Below are experts of layer 6 (counted from 0) of a mixture-of-experts language model. Rows are named router (the router's row for the expert), down (a neuron's output weights, with its number) and show model dimensions 48-95. Each number is 500 + 50 x the weight over its row's rms, rounded and kept within 0 to 999. Numbers have three digits each.
Before each expert's rows: "comes before" lists some tokens at least twice as common just after its tokens as in all text. This comes from a sample of Wikipedia text that the model never trained on. Tokens count by the router's weight.

# expert 25
comes before: " |", " 0", "0", "1", " 6", "2"
router:458494483462469523490517542532427482486434527437556457602502461397440443497465451577576444499486561439567452415544541458460507491432493485611553
down0:597513521482504475478530488524511513505447473444526448511475472483479493516555525505442549494505502517468489577467498474576381556572420513568462
down1:508518526461497538492532438548544547613467472541492519558641541456489543475455490454620425461555551492547587477458509604486452457487540498537428
down2:459568569411531520522473558502594490554394504411507561563458474458467427520328474497406551533458526549476443551505448463560523432464514460576478
down3:444579531445454490533437479551452479546488468489497535583494541471526479606577503435536613447498544514395461507557482498555426447456504513590580
down4:534410464461463470426579522412434514501413499421414474545459484498484477528476527523469560559516499525412419517503524518506493553526471466552486
down5:590420500481468472469498552566419481511497535477560433468464455560503537433612614481489441542518506604429520505575514525502466542511623499496574
down6:500502509479496466483514479493555458592465566535398510467465434525517516528410535506603501493530504530440453569586370471529566485541510500503582
down7:558530596373571503467523503462409564546534451465635468514519459392523488443485484367425449523522462526478482422542541475516452517571493484461460
down8:555412481517574456493557555517398451507466526500479496485463503531476462483521484408528444488487517452346424460507547559517448421414528489467524
down9:504552481504452512577456488530668439516537429548437476549427511410499496497475476511469557446503444623486523505573520536465434397614492548390493
down10:542518579581545565611513552416503466435504433439523567512483464540502522448464499479536468461592479496510448496489554504493457543508483568428612
down11:489470400524519570492392511507487462475542511473465500498476543512536456543476606520492533512492536497478563454565547404490480407466495573573589
down12:470565486562494476513474440519537528479503621529526393507462481522447571555461485489569598573502439483565537439543491472546442476536568520548483
down13:529447410486566485567401456436469521521477450584502510530613469509458478490489550414559516467452490551509516585484485463540472475608478556567493
down14:484546487565540515489452526531486557520515418530451542487530580546556451604486494489547429505547423475533472520487527522510572434469461472525458
down15:576519354577395482532519419475462498445505629465515514575488514446501452530545626504485398534425412512522465438393517457600589503474530500493573
down16:370514492499409516525538526433505512541485509488524508535469444501409519526455480463448482495449503429484470547527495521451496468467543569490549
down17:561405508540501619492561436394478486456488557497504508417410523518589521557573402458396420496439447516447529492496526469521482522489480552429594
down18:512548452491514570576484537563530420475513538476394586487474488590519510499532559575485614522479544417452543468439534505559571562422625551483668
down19:556558449405514424475371494545478525556502558528455545562424468481488573456486439569485473427483553522443528433535469593537483526529450429447541
down20:549519492540442498440506536519507470463502564431457513575498477530454501499431378457500436509459460521527371480471482480464467501475478616482387
down21:455481513496519460491518506399522521379563497555485536500542504497555466530542437552542454479499604539470567497549522439513501464526422590499499
down22:474462529513501481428541509495447426513538534540476534462570538568457592509559466490471542464541467486538580463426528462510578451395436511460536
down23:433515402549556447440511529590577509525557574506551517452536473504538533556481474569552396553489543474472519505604487393465537464550411505550562
down24:548484403505475477490618425510460437524492459534571573467622456508484419442486634511578502510498525480465519558383585532483491424468522472484485
down25:489458514516508527496558433388506520393533477500495499538482536488552449457453537487555454486475535427374552492515532545549583547473460547497552
down26:479487483414546454521520502582494515529496516554522558506516532433496437496494422491440524475494573519566532518537398465477513461460526375508511
down27:400410530539538529411492558466473559425465482546514531478555481471555450522498429469427458480465570411537467522461391496473555519576530488519407
down28:614430489530550508478595484502479387487487543475441431503480453400557545486498501456425552544448495438526474423498420485477421446380558520577402
down29:383591530574567510501466502489489454486529458496437462522469480477534412504489491429526540482542485487665502497497507454479537441544456594589471
down30:567482514460558481466505490548501592463575616483516486497539601475470562505401545490565546564500421532400487562450542522451466536492487494568536
down31:412560438473547473536464556495458555460505603532532479562485457463459461495428385470511550534387542448552520543476454552378555559566486520475445
down32:552512496491601492632510506398523471496604451465535556490543561555550500418510528491559460482463483507448440498552500499535450435562533528615491
down33:540418456545544579451451577479430532507507468495474509445471566410456509579572453503611409536514548496495400529495568496484501456547482491521460
down34:475459469459460448449447499487514540510440531445512537461476540511456428505352527511457435479514553456470519454447486610463480500518431440430586
down35:519518497414502535479490448448492505481556481550516482466538569475514554434479484607504612545455417473543527555449482479499435480468532474635509
down36:487470555539494455525550561478537573528482550535456484534554518443524393524472620588546572514505466575544451559503495623496454503497519554509435
down37:484608509428509556605498466527533443526488464582501492514492389562533549412449558579513442400467438544511490435480499467524495520442560418400529
down38:491550510555521458494546542512564511517461531498480522466478525521495502464568404517510439465543461616471572575441511481448541517493429479519460
down39:445506463582480540489574590455493476545502381430576550445587523464443535485558470502535544480508503521528390463558544509558500537613478544421497
down40:573541588415515477541511423463531504520503444468504491477529339553546481453519503401437510573480501432523488577537478509440447532383528558397515
down41:467452487518488415591441582472407449406507509497551490547441419486528537567557443486540550426551526530616538450446454518526519575463477497531552
down42:470537546413474503575431433503526450446552550545568506411458508411470540494529491542495446528457412407515440443493577501468580561494473460546517
down43:570479507558500523525489528503514536480432607495567522448569458432463532461505473505527439488471616515562465557486507485430478515521455471534443
down44:451517580564548527460416526484511478522520403598458498442585539470439417519554493465414541517525500538547501471469508489519421508511572470524461
down45:526531491552496488561522527520421427534503483499509549492497604528515491557528483497477443557571452532512532507379517567568512513518540496523517
down46:510513460475519433541535511429522456420597537527532525412612496495487486483431498396481467516489500499409529489502501503514418402558543493471404
down47:511576486560513496487435431495522521518516452439513433420506469513485434503447408512459533382507391571522584588516532479548522442520431513535519